config.toml
moe_layers = [1, 3, 5, 7, 9, 11, 13]
router_score = "softmax"
normalize_top_k = true
balance_bias = false
norm = "rmsnorm"
max_grad_norm = 1.0
batch_tokens = 65536
max_seq_len = 512
max_steps = 5942
Below are experts of layer 7 (counted from 0) of a mixture-of-experts language model. Rows are named router (the router's row for the expert), gate (a neuron's input weights, with its number), up (a neuron's input weights, with its number), down (a neuron's output weights, with its number) and show model dimensions 128-159. Each number is 128 + 24 x the weight over its row's rms, rounded and kept within 0 to 255. Numbers have three digits each.
After each expert's rows: "comes after" lists some tokens at least twice as common just before its tokens as in all text. This comes from a sample of Wikipedia text that the model never trained on. Tokens count by the router's weight.

# expert 41
router:086148165094139132149148155136153120125148172161091121134126166081164120134153172175161161110156
gate0:111148117140134092174128084142160159118128101110095101135138087130080120141085159092142097168136
up0:125118151146098092092170106104088120132116094134141160092134144129143118138161124163167108130113
down0:121103113120088128124088090099136109128116110162117111140160121090058116120137138122149167108135
gate1:129082147132119162097148123111171117125143148111152102132119132108155083141124131157116111157158
up1:138149112095121104184099121147099124124150142140111135134120159149097160133151127116146117101092
down1:138159088119132135163191160141092193090117110084149118139101129123145195124117122121181107087122
gate2:147112122125113116117114132108150136117115141173100131115143127127123091133110144139151134101116
up2:132138097111095119148125148143135127110074150154155121096087096113116096117157145127158105103150
down2:126106143123115133082138154112147134088132155142112073145142126133136134105165150132124079143149
gate3:133137123158102165162090085101113118154108155115100131120121087133121115119133083138096081116121
up3:145104108138114129142071109137160157121156132161118142131108127211186130121103125121078105146153
down3:161096101103108102117122110134133142141112109121124153101120116115106092099168130137116126122158
gate4:132136114140099149121178136130148169130119122136118128126137172119141107124119081166169157086157
up4:120148135139109139159132149145094132156141152202103126111136147158104149133147115123105142203106
down4:172154138108149170107194162111129135150113130136109135157127120137138109155116145091073155129170
gate5:097158152154107153158119134111083113108111097162137140162144146128122170158108079123180110117135
up5:117132091148127149155106157106160149144114155106117128128112153128060080148124181150155121117113
down5:109141158159152158134133105135115115106147158142105139176163115104074134152139113196081153125115
gate6:144156124139151146096116161100104124118129129104134141137105139115116109153148095089093130116095
up6:088090156124138155141136088076117140089164108146131125123139139105108128142088129157154146144104
down6:096122140117139086136097120108162135077140156133140124114116114121169144148146137153147101192145
gate7:119122099110133140156111097125123139130139125098119186118127125124129138099134132120112137072126
up7:151153118120121118136165128116131180141104123132115164127152152105118123138120154164128140131123
down7:157138130141111105150110119116103140181120088107111124137156126134134130110095015138102160137114
gate8:113161150120105164126114112127142160133088150139135084144091124157123168121131105138098136128156
up8:103121134087141118074095169147073133124086150152102154117136128134127111112129103121152128154146
down8:134095126145116105109093133145118140104115148150155158117136129109125127128131117143167117137125
gate9:147109100152100145125082088148119124151118090100129149091081145160109142138123136136133106128143
up9:122140094138102132110125138129136060112118120128108176137138107105153135132102155117119092152122
down9:113141159174126118157091136121114117134087159131173138126105198115147125153126164117150141154138
gate10:129101130137149145091151123118065094142181120164119114135126148129113129132091093133116099100095
up10:148115095106116154130106110132118088155124117146177099121184145163112106106122119173081089108138
down10:174120108107113112124120101105101113113138160105121130093102115083106116106131172101144163122156
gate11:110103163139122115149124130104072151109100121138089141132103123124144128145098108105106161092156
up11:105112143158156092101141112152136133106085121122116099112118055133135152125135114184152141160095
down11:140188151135120120102154112124121126122112112126125129140112096154118174100141075108124069133126
gate12:145128095127109122091115138134121134159159136113142123145148113136095154091128109085142100126116
up12:124117181161141129136141167111134129128094146114112105101112125107148123147136150113109091144165
down12:112114129106148162105128146082111143102093173082124130099094131126128145151099148129121141159155
gate13:134159168149112133137117116090150143130141123147160110150127108136112165103120123123131130089157
up13:149169113110167152125127148128098139179160130119109089164090146160153096091126131131138129154125
down13:118135113137153147151126135169159127123134121161113157144126155127165138112166128136128153162131
comes after: " the", " a", " The", "'s", "The", " this"

# expert 14
router:122129141121120175119168150150136102160135146152116130142105146098148125119198149128160148096138
gate0:090131132165156147158095104147108148154113136128156123141138107118103128134122095112120148134182
up0:112149137129149075157143131118097100122135129131155084092108105174152135132177096108124113048168
down0:075146131085126098169149112114096145121098068100171095119137099143115107156158168091135125122127
gate1:159146127126114144118131198129143127162137157143184142113142098141139133137136125128148145110131
up1:091114068135174166127093157151158146096104151179139114104112129132150157098161149132142109120147
down1:125155166127103091141122089124144127152171157110080150165150165100122096165105109144111121134119
gate2:133114079108156134131139141125120135128102131072110108144108155111146133082161146119129136135161
up2:108162111131125154116111109128133124151127175150118184190083150142141165128125111087154114129147
down2:133163145165162136145109146150144116149143095150120148177135154119167104103151126154154158116126
gate3:160108121110145161112116140130134088097135138117111150183140190083119116157145109118139131108124
up3:114072115136125139149185146122117156106155090098116155142110140111162106105155171114134118106142
down3:148122109191156138135137107124102135113123144153190112157101144106106119080128138084157086140141
gate4:145144141138111141130111113135153125114122118148163138116078148116070074131108111170168108123092
up4:113125102140075112107160154115128151135128141102100090121155142135173130102093091146151132108133
down4:119131134144143131090107167132112110154110166128101169100123131121152099155147126100134174106099
gate5:134141142132142164159191125102122162172138107075114134150122129120100143111119075137144130125149
up5:092126107094113135134122120150105128107107134159132154101088134151115125103143144136134077112128
down5:091129135096115122117144147084099100142103072136138171147125114118157107121144138122146155102132
gate6:131159121135138144124165100096123110112089128160102074133078139144108105150116134121108145147110
up6:104109168137098153151110123118119142088148138106146151108118144111173125126132117131130100173122
down6:118105131097160147099115065155081095149146167151123149099170099116115090112103156145119134097122
gate7:100101133127111121143141123159159133128140116103128133118115106118172144098095131166148116137112
up7:138113111118146115106121141130094129216170099149134099123113087128112112098177097074139116115142
down7:198112132116130106146130147145136140122140117107094147101132151164149082139142136101136109139108
gate8:156130099120126122105085118122096141100132120174117163092120070129110170116122112101155151136117
up8:142128151091113101126097104151132114126078125087121132117158140122166142125118146135119137103168
down8:120126123107097103169078152159127169179110105135102146139134126119126142144159101081171121106113
gate9:127147135101151158150118085159116100123122125108153080128109142122081106115115106095142149126137
up9:105093133121120116130154114128138169133102099139180109118186100123124093099146105113120123111072
down9:140108125129093136137140192131128133092151132125122149127138126130088129122159185107120132098125
gate10:119170151089106090122131160161157152130092133139117116115144123143145142138187108148154165125091
up10:133167153132128093118093119152120131085115119123095110127126120150103119149104107134140126093127
down10:136138131116128144130122064111120110136143149113120166120112111104143113149110133129148100136150
gate11:112093137125169129155143170137099102116140144122147160168138156129121136124140123150148171075145
up11:150166131118132182116139132111139121089120166119101164139143170145118141108098133144126120079158
down11:104140113143116153166116122083129112160097142078129155123115135194109122134094118129090143122184
gate12:129095126161146147146068122120113125154130115134137122163152121180110120133091107124168116147108
up12:152123100105136108120154146159137144141109139128130134141074075118110133125067114130107144104099
down12:173095133112151102182164106130106115131116121123119114136104107160143108156102120102116144091145
gate13:123136135127108129184117134132120096180130127123090171116108147150144122139107123138137133129127
up13:078143111134119124143140067104143096136128156120177146079129160120120141148103110123098100134087
down13:110121126092101119116118130145112142164108175146087149125174171109111138148113144126105127137131
comes after: " in", " at", " of", " on", " during", " from"

# expert 56
router:091127144127157145164122144126124090138130153147095175107104145081160129143146146146150175108134
gate0:163164081160134133148085145130109147163112105158129141088147141096151157151130140126096094104119
up0:140077123161178140129127097129126132189107160133132118063099162089150140118130122157122088139144
down0:146114146131165131111164124138149136123181099095146091120117150214099118157170154146134092139140
gate1:130148064123112140141113105140121043102117092138111104098135124112115145123116124123144113124131
up1:149129117154127138068175106101096137126161113126147124142122113148153154113135138116140148122124
down1:107158115098148131176126114133160125154170123176136114129117081164134144087131126133119126113130
gate2:134141134180111098111120098098108114098152148189139145110143148131158142123131100146121183176167
up2:151124147141103125115103111123123152108119114107111129126145096126106118128179131113092144147125
down2:121140194141118094105176118141122162128168162135066135112157177116133122130140123116133152128117
gate3:138142130155126134137145147133091103125165116106119123109102146165120156122114158061112139119140
up3:125122128098144140141081139121108124125138068165150151097167106149099085137146145164100132119123
down3:101112136151139120090123138161115175175135105102133104156149153136148124125081110137134094148133
gate4:080078202121152151099105135131129153065110148126146154098153154142086171192086152134105122124115
up4:090119154144118106139120124143145146181128147154096108114123154074149161134174149123161115179174
down4:133123111141181128173194136122173109145143123113139119115095126122131147102174141156109130150106
gate5:081128119099112151144133128124106123146134152114107138105110166110114100123131132142078121125151
up5:111148081165119136126129100140132098124121133095119128091134121136142143108125166146132110136106
down5:159157103136150113105086111086108130113098146122064121107098146116121109117132118181104193126169
gate6:181186151110131119157134131136112121148151104139184151160179126072158144160073096119123149144116
up6:105129155138144160169110143151117124143101150133163128095146117118127151102108150127167135184161
down6:120125127121078128107136138145079111111166128137120138151152149113110107161128116118124148128126
gate7:145162099175112121163142160129103110108127121133117159136150125137146118130131125156147159096153
up7:161150141139101168129131146140104131132138088173139120118150107150114106116107156109115135106085
down7:143159177172169127177103120142125100136180113093103167102107128141114144131117100121143104108118
gate8:130130136147149117155103106120145146139151116071139089103098134141147134111132082168121156122088
up8:118108107175136155138155181099117127100146134125137131141151114126127115075135127174079141164118
down8:147118145116122124116131139129132131128144145143154119132124137115120134108122151163121132105123
gate9:105149167087139115123117115146154127143110110111151146064141149149132124113144124119115138112091
up9:127128109094141108155172121135125073134102128112101090127112098128085157131134118129130117176150
down9:093128117150163126156124152124139130118078149118138187102097145206096101116091154158129110095114
gate10:150138139118118084150162125124158096149137111094102061130068151135098119105124121171099139100118
up10:133123140115105133146121148157143109140159121149128179172110116159126094130124142146090092139105
down10:157165124132141153107116111094169149104128156136117157171106120130115103163145180144123117183130
gate11:078111118118124149142106140140130124183134145165129145105115132155108100115120107127151130127171
up11:154123131107130110128156137173144116150135149196168103166125088088098169101113084090110127143176
down11:143139144143145160144149158117112109094091155167128123106156125094118136159159107134141155149102
gate12:147109108118124173100135144113081156164134151122131114153104159165154142130124126152142155113119
up12:117152164132128177155144141129166133072124071130170130088121125125145127132163171106118085128097
down12:133131147145126116106108120091141118084080153132120131107125128169085136079124123114117174121136
gate13:135136116094190146121142122089169125139110124116150123108137142103137139122146102139156144130146
up13:165141111067080089116107125120103133125096117151116144138113083117079125083080111093132144132175
down13:076139115125111134155168123146131124097075136168098119115118112145086134103098117121094136139095
comes after: "-", ":", " \"", " (", "|", ";"

# expert 60
router:122127147100130136137155158166142110143116150141115127109092152129197143141153161125147146127171
gate0:139123097144160143116167098128141160130116124136111119128123136145107087126127125124116081162152
up0:087128124099157109132137082121138125131116122137159120152105152143084096145137140174157172087145
down0:131170107132108144122087158154134110100158163135128076124134161132129129103090109143085115147107
gate1:140144141113097154143091157101104117138153113152113135143121130118129133123105135164100118085168
up1:111089111139094130125147124107135108136114129124141113101121142148150130081112135135110128186158
down1:167137135166187174120167140170103144138142116129145096084170134115124155119136110140152087099083
gate2:142101148147070145168098127145126144131121098178100141145125146123142121112114150108120109100110
up2:142125127134116076152203144141137147111134104147117122082131105148161124120120136138119114138109
down2:109181111144193140072125098125109132140110156098085123107149164105113167162128132105154140077165
gate3:153141096182149160136124134114191143154137169138094102103149135131134108147130122135104108131097
up3:183135157166107139092119142114160125133104136112137092124125131109138147071126151128099131165163
down3:149144120121145160116134102136136135119111155068105168130144096157127129097067123159142114128123
gate4:122129151106164146134115122104084102152134101108099128093135162168132125128103107113130126125185
up4:086143157115145138152138136121114139141115100178121109116105130113125166126089127110100106106155
down4:113138143179162149126089120096198151115103130130094142125170129088132141144137123130103099146120
gate5:113161131129176128155132108118106160117132155129164118121113121129142130179158126137127129149147
up5:131138127153108149162121142095071104051132117122124144125100086123128151099135104150137106105158
down5:133111143122115091144118132139122110165167131128173181117117168151166148098121141150111124144122
gate6:116126139125117086161128103130052081145135078101121108130110130090126101114112133138092156123151
up6:129088125139170123123107133150131147135123129133163110136117139153096117137123107151121127087108
down6:192152126134131149170121156095147175087119134115151154156131162121183129126157121143108109145108
gate7:145103138150129094148099130136106152129135108162147109164145123144146138105100155128144152097131
up7:098123098140151125073136138126153080119136176118105161103122124114097120115098106147184140127120
down7:152102148131158120124154171103151156097145130121124114096148131109163180104125077107115137162185
gate8:157115154184137125096109123104121180136131152124113108082149125130131138137155156155116091178141
up8:119136110140103132100116092122121133164103117110099139089139143113078179109152109132134140163131
down8:123109135145071162125090149081146134073109108113106151108168107123157136131120162131153117103140
gate9:127090077129164152115104107105152154163084089177158132134124114149143127114125132136084120138104
up9:106135156112130118149126101119115112130130140150105117175130122147106085089144129172120149099090
down9:130090110133107129146102146132157120125111103104117152095114133146136132088083113147142139157148
gate10:128141144134105120117107141098132130133136113131043144166114065135161092126131136136123129168135
up10:162126125137113095149106127151165132161141151148088135152119124132109179139128111146142125177137
down10:118125121122102130132090110161120148164167127129161181120118140149118168109103165094135105132082
gate11:085151061116121157137095084126100124179103140127120133121141135123143124125085154159103125122121
up11:126145141133106146127105117155161101080109130159146122116116107108159155124107143117119123141156
down11:121111128159182128125091139149144105099149144117142153096136143087136127116098135127100109140169
gate12:156116157110132085109090124126127136149120089172130163120122159159127110094134123099162107113108
up12:133115156117121142145131145116116156145108118178140153137162161141151150150109145140101143113117
down12:116111112111119117145101112119117063129179153140136148127135095133131100152127144135114085194106
gate13:156114160122130114100190132094125116096142110171151106110109127135114090136119120148135144145111
up13:118116096125124125119126106146115135145135164126126132112096162185128123172166129117143140142097
down13:121161119130111112116111125126095092125138126135097155126092114102123120143137084133125151096113
comes after: "|", " |", "–", " (", " in", ":"

# expert 35
router:107146154123133164124129145152142113155137157143130116101109136123139122149149132160137121127146
gate0:153123109158114122162137083141128144128112110107110128091132154149118131180175139156127151150118
up0:147157165083106140114094118116111135094145169053121140138129130088093130127128119124091119075111
down0:146128136112144090123179130141137135115148139107180114111114121156140151145123101098133124125119
gate1:102157132159105110122129126096126130126131151183165117135146148104145118115111111123115109117140
up1:133154124108123126179153102138093123132132114131169105135107080171136131155149137104104130147145
down1:165105121162133111139123168151138148136128134099109111162154156129086135119134160107109160096165
gate2:115132113138113149099113130120132137094144154145174095147130115125105110153140137116168162071088
up2:096142130123134117125121152145125138140163096153106116106154167125146094104107117158108122128154
down2:114096137137149092160146111115103159097117170123113102123111171143099143142117150119137109132117
gate3:160095135132107118129150128116115120180110078119160118070145119083165099143139119146158150146143
up3:163129091122129126146092085151118124124152147090183111114124123141128117153136143101133143108123
down3:122095125147141125115086126123129116135138133120146113125081135100138142165124132105114118169099
gate4:124136148125128197156080126126144130134115113141146120124136160130158119144106087150141137083160
up4:180103101172142119132128128152113130130129138130155124107158167113140100118149138161118100103111
down4:141141148080108128121142124088080114100098091133120112164142103132130129136114129103122137166190
gate5:093095124119126129138155114172101121152121123134115139103099096126136146123098108162136073131109
up5:098120118098093135096157130110147121153081151112146118133122111131101153124159140127164136107166
down5:156160102089122126161142128123141095130104069122163119129130151099106081117145116114098095148117
gate6:151112090144110082166087112099163146133102135152179157148142145145105146140133110139152107129157
up6:129111168122115148100105091125126140131133097140116153079114112063158105130119077139106116078132
down6:113088092118136123145140138138092125123143097129140091127132124128090125127135144132130117100116
gate7:136152127110193170104149128127125112127146117085133157124132108121142094132081129101087115123117
up7:079128152105145093127146119128127107083173133113100139092130112126095134080125122154132121128181
down7:117143157142122109127136160118140134142099123156162174140165143149129159121104150092154135092111
gate8:137126107119145105151126144105126155150136151140138119124111110122120112118139136089122134163173
up8:117133104109152103147105061151139123110122116131079110130181105128107135148129128167117133117122
down8:164113162121094141120127111122104121117153133129131087149085160125173134093102155113125123129146
gate9:138152110131126096151123198154128166168138079159148141129127097120099116116080143131101165091117
up9:129069131159093121162136140148209163107128112135149131129103162126159170125109093150111174166117
down9:123113144150153113107148123118124158149116161091109139097109120148162130117111151116122139113106
gate10:146118144124122154146096100137106142119103129107128141182163134070073106148172138147110134101152
up10:137145117136130159157114141124164107152114141105107135129109129103106126133126130149102097129138
down10:128133159094098182162095139135131125130102121098165152141119096117143120140151125127099074112106
gate11:114163132134092116111124083126144105116132147118121107104133135093156082117126112166096160099164
up11:159137189100092127094089148144146107114072128141155160071133108138127161086159140151175116096125
down11:119135110126124096118141108149159140114090162134135094139147104118129154155099123135076091151164
gate12:124130155134127112125116130106150105128145107187150151123133131173118106134138126145097108159127
up12:153123164149097121151116124131120115117099079109112096084109106173105101101140119111172104136127
down12:125156122083132099090118118111131107095164146174105131092164159163135148141127192119103130129121
gate13:120120176106128111096116128160115120133129132129126139154111110092122130132103116138110110148164
up13:120134120115102127118139154160147136137161149126130112141131118147137129125104090123161102140092
down13:106121136160133122134097142160091107149087174195134146121118111113119127137144169094116161152134
comes after: " |", ".", ":", " (", " $", " 1"

# expert 42
router:100126138118125143169150142143152125151140188156106128147136143130170105134130128177125179100109
gate0:130129132152138120110139146093139087147147115143149130088111104174123080137101106163174126136129
up0:164098107112161136168119133124144083141163127090149147143131114121079129131111102132158144120119
down0:109145069121135125150166095155083100119193134116110136125126138136148144125147147077111145161102
gate1:149154099135135144097140158125126162167191127132133121143115085152128063099102145132120141121112
up1:114137128149116112132128071103135095121137127123150137122116108156183114119099118131137083094123
down1:131147151138138153096135105086139130160168124131113190111138144127129127129062125133143098120115
gate2:096141119098129141151120107160127119147096140137145113128121112116153160082128124123114122148135
up2:131158144150139130061111146115080115138158125133111118108088137128106108136141160120112133125094
down2:110122121109120153133147115106119130123128110130144104116113121107117092130116152133122125105124
gate3:136112070122136175154129164144129154128128126098172147118108190135126111151109133160114133085096
up3:128091109097109163110111118123147182094142152120116133152121130150093121144127152084086173107125
down3:104112121140121131100111122154155115115140162142148113116151125126138121154161109089127111124082
gate4:103120126129134108147124136133156173179103151145155125111120096137136131149141130135199132113111
up4:131120156098165092110113143124093126140161131084087153161140116147079149106108124118083151135138
down4:103104144140162103153094108095132121071170143090150122109157105092175100112150173107099138060125
gate5:138110158120126123136091142129130164107126144137133090143137166124096159104127092097149160167140
up5:143128109118117174167105119131130167097135138096091126097097104113140133099148154163140120088121
down5:151106131075150161078142114133068114097113120114116189111123157107158182114104137136144162111142
gate6:135125145151119176169128111130122109156135140131099131177112117133168124134151117144163114110144
up6:088088128188127125149147088131148075115124153138093139142137153146108140150162114116174135100123
down6:162104127152152131139148141163132128142139129125168121110119140119168133169125088092095128120147
gate7:100070127146114130127125121143136108139159118123137190129150185159136160117122160127115132120136
up7:141152132105139171121113126149083135115138105097120101119114137178107141140106108139118111157095
down7:109141126121094124142123160119161137139102120092182109104118161136131126095150124161109092126113
gate8:099117156134110126124165159146153093136127105101141124137137121117136154144119148187088130107109
up8:139124081177139137173098150134134098078142116118131167158122143085107114145120146093141146110145
down8:125093119133148124167139121160199173133141099131145098096087117101140125125169127117102124143143
gate9:160136108119143096126109131118139117141133126142154075091118123162142108129132098115097130153165
up9:092174120102151141139154154147185142116101141123129142126151164100129137108112150165126133122110
down9:148127128067157119107141052122106109145120104138117129121101135127079154141149124177129153133184
gate10:106180179118125138168162091166132143130126090131142163160123118112138094106171119156133161128095
up10:167124121128107126131111091118159108098119167136087176109094130118134164185138125159104127151145
down10:098102153104133146120138147140123132116102106125116142108109151106094164119153173135157111083146
gate11:143153156121129147100189136135128062153169118127110163135154157145139114127139103115124114123105
up11:132065126148164095124135104135119122134110127140101107133129159118124149168070093108169151066103
down11:131130112094102118065144144132093173147150138103133143109107123097197107167093131147115185129146
gate12:138115137127111122099098127131133117139106118155121121115168116152142174149151126105112113116126
up12:179108152139130083133097121114089137130136154097178171129100183102188107140140168129125187181147
down12:140136147126108130135062160117108161132138166123132129116148107165142191115082140131116121126128
gate13:107135091164142123137104138107123080181152114148122096075116143168166147108134149132144146148150
up13:110161137155156140114136080156194102131129069146157110091131181143125145115125092110114140102151
down13:147158182146115114105127119150121075132159105108132163120129108110118152118171134147185152124205
comes after: " ", ")", "%", " 0", "3", " —"

# expert 17
router:102127137072147148155161149166126101155146149173110108111114162093119125143144157182149122094127
gate0:140139146105119092085164141138105135124122134146151163125155079136187136141092160155118158135122
up0:119126129142129079103100131156100125117164123123057099091155130133121140119124102126134144162111
down0:139128149135128154136142096114121138164107122129130092127135156159108093127140106156146142139123
gate1:139098118147146113178100133107149137137141139124177083075110123075128155118109085079147143174130
up1:140116097124153157086110135117156108119139130132142164124137122126179147137108131146119129083157
down1:139124122126126105151123125090170154131139138117154162132091170117162143130157141113132123128162
gate2:125133111149084107138089146128136137126120112147128130143128158079140119118125126123170142116165
up2:120128142101146105097125152100151121123098127102136132141169086160099112115162104129128131114157
down2:111146108140133171115128115120131122117117128167171113126128137086100139127137121111133092156106
gate3:122139115104083173185091112118110094118175142146122138100114146095164110127096124147118104097108
up3:132112125107057134114138097071143104181142152122137192118116106128161115136140116126109123126082
down3:106105149116107122109122139147128155119107127150138148143129126110122155131118127155118142083103
gate4:143138137152097132158092146125136115123138070162149137148139103132130175117143151096173132148115
up4:101105085150112143151127080171125155144071114135138136112111142121136129105158119149145132113153
down4:142115120088104103130116146152127128154110126141121181135133119138123080184152115117134122100107
gate5:088105101136146128128158112135142117152139131106112144145103089130139115090168114144152124152172
up5:133114099122113117150126142160097128113130127108128152178108127134111098121120142134111166125114
down5:098175102106085139115161149145125136151156152122131120143124082078120122109084153181081119138098
gate6:086124118154139133126190135189069171112124100151160108098144108118129091120152140108124125112081
up6:138103134144132138117139106130105169164125106140134137132108099157102139131091147128184164095098
down6:139126128165123132121143134136116119091138098134158110102129124112124154154138107115130146110131
gate7:145107088125131120149125145102090116127110148096154126127128120121148131108127118107151152111116
up7:107102163129148141157100104086086112145137131118129127124144132147165061126160153116169091148114
down7:125177133114175118148154076130156114135138136143122184186136158122097116138142108126106148141133
gate8:115130107147116125098184153088135089133135099109137103140115124169145118127099116160111141149126
up8:171170103115153142131124146113137146149102116154106109158083134096092114147154110125114124157106
down8:108154156108126114123113106125134129161105143135124123180146124132119157176176114150109135134123
gate9:165090108134096137143116168118148100114118125144177173149126123129144120142135160129143131099151
up9:163143093127131134165127112157066072140124132141120137155126188152114129111124129105156105120172
down9:103160120142102126138139094132151119131156130121135109168148133086118149114138110150159076140099
gate10:139126172122141141121176153124134142146121130147101084093073153047096094164146124126103120157133
up10:119137130164112135138141103104088147114117158131111100156173155122109121083146151124141120148132
down10:121144136119104128126116101148098178113126125074155116115100129149112119153119146124181109157118
gate11:137105168113125096145141107122130127104151151161103108165120100115137117113116169137104149084137
up11:126132133200131156169140113129151127083123130126110139122108147089168139166123149127142150139083
down11:101169121110105167147111117158118138139128089116115146136125127098118164096118087148130118162136
gate12:110118134119155150135113127157097174158102067140140149145155108167122167118134076130098118068113
up12:121143086103164110100115155142071126164170107086125099127130108136143142112093153101137137157092
down12:083146193128146130151181142112162176122128106167116169173167117166125130105166132127112151152128
gate13:128134128148130140127104132142090145145162140143126131125090123146139099158149151164127117157116
up13:093146115154099179116130163123107118108094096154132167130126116098137085112152149139150123135122
down13:107132118147113104129106115123100175129115127124099122093150152126126130129116112086167107143125
comes after: " the", " The", " his", "'s", " a", "The"

# expert 25
router:081141153126141120138122107155160109164139145150127123113124128089117081154156123174115146113133
gate0:110146134139155146110104117130177108106073102123153125098154082125154195133158121146087114128161
up0:063137136133137120128126124153100133120095182138159182117126147140151114136128171144152115072140
down0:137115119097108107120117109163125115122120160117184100139154123158118173134090096145089107140139
gate1:135139105109145131155145119083169114088112131148152109123150141130141142152121149171157140121096
up1:145174136158116080149128174111106149121129082142128148147114126137104116141127180128146112104107
down1:166162140099122134162100108127114115099134113083112128118115116133139133131110145183133082156135
gate2:140107120156092111128128125143098150120136133130100109169116104105112098123132170135151086132115
up2:148076137139126132128132200099113151115107172128094148122147171118141132078122109116119115166150
down2:128142108147147147118090150151096129133144141130113128098102151107105177145120107087145129128140
gate3:119160126099154113124113120138135126164150151125184080106177158129123110130140114129169099123102
up3:155121175124133150112145136117163148112144094097149105148101135121113114078116160183099195083134
down3:156157134155099137136148166121098128126112111144127146133137122149127169155088154143154153156123
gate4:154166124081104138131163097111138132114150128108162119117075117131117110099131109123171089127115
up4:142119144101118095102125098140139152100114124084105111176102173095136155112109144119152109122159
down4:139110178111134112067110149104083175092135088126114138105142124110164123091176083162122103131114
gate5:150142156115109188199144152130137168137138097134133155106134120129156173142116129094076094110115
up5:120156136126156154131110119106151151105149156088108106120077167121117103156150126117136152153106
down5:078146102096124145147149109073098126113162098117136109143134139148131170097125127123119143105121
gate6:131177107139121109116169150136158141144141152108126133143089062105081120149135149111150133128129
up6:117132136108124149122128127148124113107121136137132134147169127128092165111122112118085095150118
down6:144135151104153126151085126125106131134135104143125133122126133126125137144119126151157139104130
gate7:090140131119182115121121098169150122139144143149159064084091158114108101129105146094128132151120
up7:124147125180104126119150112131159139130141103113109132142113095157118123094219112121126116100126
down7:138125149170113150102164131126131140104115154158138119105103090079135128178102113137139058143113
gate8:140138142131099094143124107140171118143102165118139146188086144131127085140162127147160085128091
up8:118086143133148130117116107151191101119141107158142169109135129102108106123114121096121101152116
down8:150128109122091142125110102161092136112101102173159131164120154151135158114130132139120147076140
gate9:127168140147105139138108131073127179151152145125183117147104172144119154146115069154120126125139
up9:117137138152126109115122137108123135136101149164153150174135154165169155146164132130131132134081
down9:128142142195122130123085127158154131112133138133150110196136149145065107132149137104127155139110
gate10:132128110133089096125135154115141103094118143112144111127142104139150137089117155121138148080137
up10:162154137147143128086159155163124126120122089125091135152153144127147111100095144080090120117127
down10:146149109149124133106109106146123121125109108139123129105126162141122097104127136139132183141179
gate11:078150108113149151065130107135099117164129133120127110139125105128086117106121152136146145153109
up11:102133166153143100089113116141141114131107119109136150133117134116111117143094115160135127115119
down11:127117101116097135129136149118099119123173136146091133123109101117158106141157103060124063168100
gate12:096146155160101141109164112154135132098126145109166115108093128161149121118104143107099123143132
up12:138128156130125124118127127104170181135142112154135080103087116163099136101159148122152137185171
down12:119135146106132125157087137148127104145139148138126094106135080161103148122135118119109142114120
gate13:124112105125095122150133133166114154093111181123149141149105104139108129165155146157165101102162
up13:104126145139143118136155143113121110062141140132134148129129108140130146103132142153132138147136
down13:153156109135130132128156112144175099120136117167149126142170098162096145135163138110141130081155
comes after: "°", "′", "″", "N", "W", ":"